Weights of a small mixture-of-experts language model, trained from scratch on English Wikipedia.
Training: a variant of Muon for the experts, 320M tokens.
Below are experts of layer 2 (counted from 0) of a mixture-of-experts language model. Rows are named router (the router's row for the expert) and show model dimensions 128-191. Each number is 500 + 25 x the weight over its row's rms, rounded and kept within 0 to 999. Numbers have three digits each.
After each expert's rows: a language model's description of what the expert responds to. This comes from a sample of Wikipedia text that the model never trained on.

# expert 4
router:528493514480489540479525514488497478548491525501477503460464509522529470492502481528537496455500556476518477499496470459463508524513474496502547503482495523494479510467495513469498550474518491
It responds to: Noun plural suffixes. Word-final noun suffixes such as -ions, -ations, -ities, -ments, plus nouns like area or Ministry after the or of the.

# expert 7
router:457469477499470504484463487508493508496531492535497468505555471547506480481494515481528466515493503529485533498505520499489517479482503501507450463522529481505468483478501525475498534481509491
It responds to: Given-name fragments. First names (George, David, John) and their pieces like -o, -a, -ie, mostly in tables, credit lists and sports draws.

# expert 3
router:538546465484479522503507531451500527531528475493497535516493539509517542485491504524457550513454471488549514518521520507500496470515537502480526506530483471496449451507492484523496481508537485
It responds to: Lowercase mid-word pieces. Lowercase fragments in the middle of words, especially Latin taxonomy, technical and proper names, such as Lamiales, criminals, diesel, Redstone.

# expert 13
router:511482518493476526488498466538505545456512511506506502499539466528508495556521505485522454503541502486502531491513507529477497528497540531491495520438499516530496542487502522508498540470528510
It responds to: Sentence-final periods. Periods closing sentences, with the final word piece (-es., -ers.), decimal points in numbers and coordinates, table pipes, and subject pronouns he, she, they.

# expert 11
router:471508524470531502537525485500477476494498494472503502474491504518469485513512526486484498504444486529463477498513499500521489521483452497509503496519508496512453492513519468521476522477503471
It responds to: Paragraph and heading starts. Double line breaks and the first letter of a new paragraph, heading or capitalized word, e.g. "==Demographics", "Background", "bronze".

# expert 21
router:497516529531495504492560477491459470495454557509487498471467490508456541497494479532474469488513519460510470506533502499495543530555520516494525518466508490482508506492489513494560497503496492
It responds to: Possessive determiners. Possessive pronouns and 's with what follows, plus -ing verb endings, such as their promise, since its heyday, controlling his anger.

# expert 28
router:498535490501479490526424538488481504478525460492529520489496455475452516509479476482467526499501536568480547498464519460509483515515517505522443490535467510458471486485477513512470493513503558
It responds to: Proper-name beginnings. Opening pieces of place and personal names (San, El, North, Al, Frank, Mill) right after pipes, commas or of.

# expert 1
router:494477504500526505500532513515499493485514524484476500492516523494564498484504523490518530487512468501494496465524499511462512524457530432481479512496492505463519517495540507477508482513457516
It responds to: Passive copula verbs. Forms of be and have (was, is, were, has, being) and participle pieces after them in passive constructions, like isolated, delivered, dumped.

# expert 20
router:477490463532493514510483536499499529503474503515460524538531530554497505489479459515496501511525480486496502498491493536517471507507496473475477495511479520509462502505518534542517489500468535
It responds to: Foreign name middles. Middle pieces of non-English names and place names, often Asian, Slavic or Arabic, e.g. "Khitab", "Kandahar", "Ferencváros", "Zhuangzi".

# expert 25
router:509493503462510466482478490496479486502522518486523547476515496492481477555478532471476564535511504532475484497510504504524506478475468511475495520547484520490512457499469505471500503486516498
It responds to: Prepositions and non-Latin bytes. Prepositions by, on, with, at, from, and byte pieces of non-Latin scripts (Thai, Chinese, Korean, Arabic) usually inside parentheses.

# expert 24
router:512508502482489456495493472460504500504517454501487497477528505541485533527464515496508510494513534518470490460480504527462478495506488485512500483462539500452517500481510537450511503462492519
It responds to: Table and list markup. Pipes, empty table cells, bullet dashes and field labels in tables, infoboxes and coordinates, such as |  |, - Country:, ==See also==.

# expert 29
router:527526508512459517520575544459484457499498478484507448500509497466494500515498462503497499521477504533479542476508512520497512484489481492542519546500521525495511472444531461527481509538470500
It responds to: Date components. Month names, commas and spaces inside dates and number ranges, especially in birth dates, e.g. "born 1 March 1952", "December 11, 2007".

# expert 8
router:521485523483512532521531502506462496481514510508474487475490495495484542490512519505513489498470463507459525533534501501492500465474490521472507452464475509519506514477516512529483422461517543
It responds to: Conjunctions and prepositions. Commas, "and", "or", "of", "to", "in" joining listed nouns or clauses in prose, e.g. "anthropologist, and historian", "walls, pinnacles and reef".

# expert 5
router:524533447479458544528496484474529585521488474539505493493512522504527480490490504498461549467545512479464448472542535503530517506498470502532453511531499511510478503495538479515528478538496469
It responds to: Word-initial consonant pieces. Single consonant or short pieces opening a word, often p, s, c, gu, sp, as in "guilty", "pies", "spaces", "Pepper".

# expert 15
router:499493493503514509475535490514518509472480466525504488506520539498547510485457478517473524497489503562483497493510496472490493508548483485497490523492522517477470480481500491534485488469472502
It responds to: Name-initial capital pieces. Capital letter or first syllable opening a foreign or scientific name, like the abbreviated genus in species lists, such as C. imperiosus, Hobart, Chianti.

# expert 16
router:523478515505526472508514522540480544541497563506517512447516505539496524477480544481493517466546482540495507513481478503479460486465491496459485502469479512530497502516538496467525459434501511
It responds to: Articles and determiners. The, a, an and fused preposition-plus-the tokens (in the, to the), with the start of the following adjective or noun.

# expert 26
router:519506515472511539537493509482492515567496503494476490529480524504476504508486431527476495495493515512525501497494582527525518468534503488493497530527511467496460475504520523510543506502513464
It responds to: Latinate word stems. Inner pieces of long Latinate words before endings like -ation or -ic, e.g. "initiative", "attenuation", "persistence", "insurgents".

# expert 2
router:475507465525469490494484520480512492518491460469531510450510507459497495502492480472502475524522523536510506519483474533542516497514509455547499536500533522528522491501524524490476503535493516
It responds to: Table cell separators. Pipe separators, spaces, parentheses and dashes between cells of numeric tables and score lists, as in "| 2019 |", "Rijeka 1-1".

# expert 17
router:518512475504545502526519505470494491491484489542559498506514471508548519516515485494489487528513506498530526503490470506528497519537475461501511502471532460540519520525488494477496484529445488
It responds to: Year and number digits. Leading digits of years and numbers, mostly "2" and "1", in dates, award lists and tables, e.g. "2017:", "2016–2018".

# expert 27
router:509459511533491484496504487524503498485466512519492541509496488513515473486532441529520473510532502517525502540500490510528531544512526523513514485452509498518524485499474442519486515468453454
It responds to: Year and number endings. Trailing digits of years and multi-digit numbers after an opening digit, such as 18|35, 2|020, 17|49, 1,38|2.

# expert 9
router:470486460531529470500474470506538533506535497511534474446479517484517492500521514494536475521510450533511476519494474478502511501510538531496520490489465461494529545539494491490493509536500474
It responds to: Numbers in table cells. Digits and pipe separators inside Wikipedia tables of sports standings, statistics and election results, such as | 3 | 0 |.

# expert 31
router:468482519527545508500487497502490486488478478525432442499472471500495517487483561495462478487515517484499481509526528510486514506460484495522538465528472467462518496522501481545504491532488504
It responds to: Verbs in narrative. Main verbs and modals after subjects or to in narrative prose (would, took, won, released, capture, transfer), including verb endings.

# expert 23
router:559481475503466555492480464514506499511504507512479495523544521539552506503449483548518489507489502476516515492520500539506501526519475513508495496495480532503500505453484494484516522506488474
It responds to: Name and taxon endings. Final pieces ending surnames, place names and Latin species names, e.g. "-burg", "-ić", "celidophora", "bilinearia", "Foxcroft".

# expert 18
router:503459535508485469469501482555530495482495528494504511492475495488498497507506471495519497458482503493503482474483509459459500504526484524464454510526496482520561548538474491498484459545520490
It responds to: Quantifiers and counts. Number words and quantifiers before nouns, especially census demographic prose, such as two or more races, all households, several, many.

# expert 30
router:511492479441498495501506491476497502470537502472549467473456463510466494475479512488487518505486508482499487498464546487533522497507465509519548534528470481537470515508503491499500499463549518
It responds to: Hyphens and word starts. Hyphens in compounds and list bullets, plus opening pieces of lowercase words, such as open-access, blue-eyed, Contractor, substrate.

# expert 14
router:509496514518538493471484505469513488485498506545493528535491466507564502510496544516500459445533494444480468502509464497494498479455492498494483454438475486504482487539499493498505515482513529
It responds to: Closing brackets and punctuation. Closing parentheses, quotes, braces and pipes ending a name, citation or formula, e.g. "Press)", "(2,009)", "Nails Inc. =".

# expert 10
router:510472555487519447487523489537528515519485516482550524531478549470491452513525481515544528529497517488462501463506485468502492507513478519536505489473506515500515465483464514477495526499541519
It responds to: Role nouns, units, colons. Colons ending infobox labels, unit words (km, kg, hours, acres) after numbers, and role nouns describing people (director, historian, politician).

# expert 12
router:510466511486475510457479477534475492472529485505500525495495481505528485495533445523501487472481471440476506531489498499496511477504520478549512489519514517477512538502501457469498529504465490
It responds to: Place and nation names. Country, state and city names and demonyms after of the or in, such as Northern Ireland, United States, China, New York.

# expert 0
router:469549496517508481465474482509511511478512480493536535519466490485491479518477455499455548473470513518498484555495471489513473504543493473487502482482511511495468499490512479540488522470466499
It responds to: Capital-letter word pieces. Single or paired capital letters inside acronyms, codes and capitalized names, often table abbreviations, such as TSS, EMN, GD, KAZ.

# expert 22
router:477495478504478519513519547456486516581511498484438521525507489492484531497545511501503500531521503445508519525456526493522482479480510495484471515518508522530512474518521492550476492481454536
It responds to: Line breaks in lists. Line breaks ending infobox and list lines before "- Label:" items or table rows, and short word pieces in compounds like roadsides.

# expert 6
router:500505517507515530495504489551512509485463517445521521519477545518485512526481504456484511496497473492474526488489537498432508513451503472470554479531522492467498532495485449496496490542528484
It responds to: Clause-opening function words. Words opening a sentence or clause after a period or comma, such as The, In, However, Although, because, when, that.

# expert 19
router:496544489473486497473515504485498469513499505462474509522514517496460552471509528478510481516482464470527433468531484445460505473449463512489490512483530508476505513503498481466502476487536513
It responds to: Wiki section headings. Heading markup (==, ===, ====) around section titles like Discography or Taxonomy, plus table header pipes and quote-opened cells.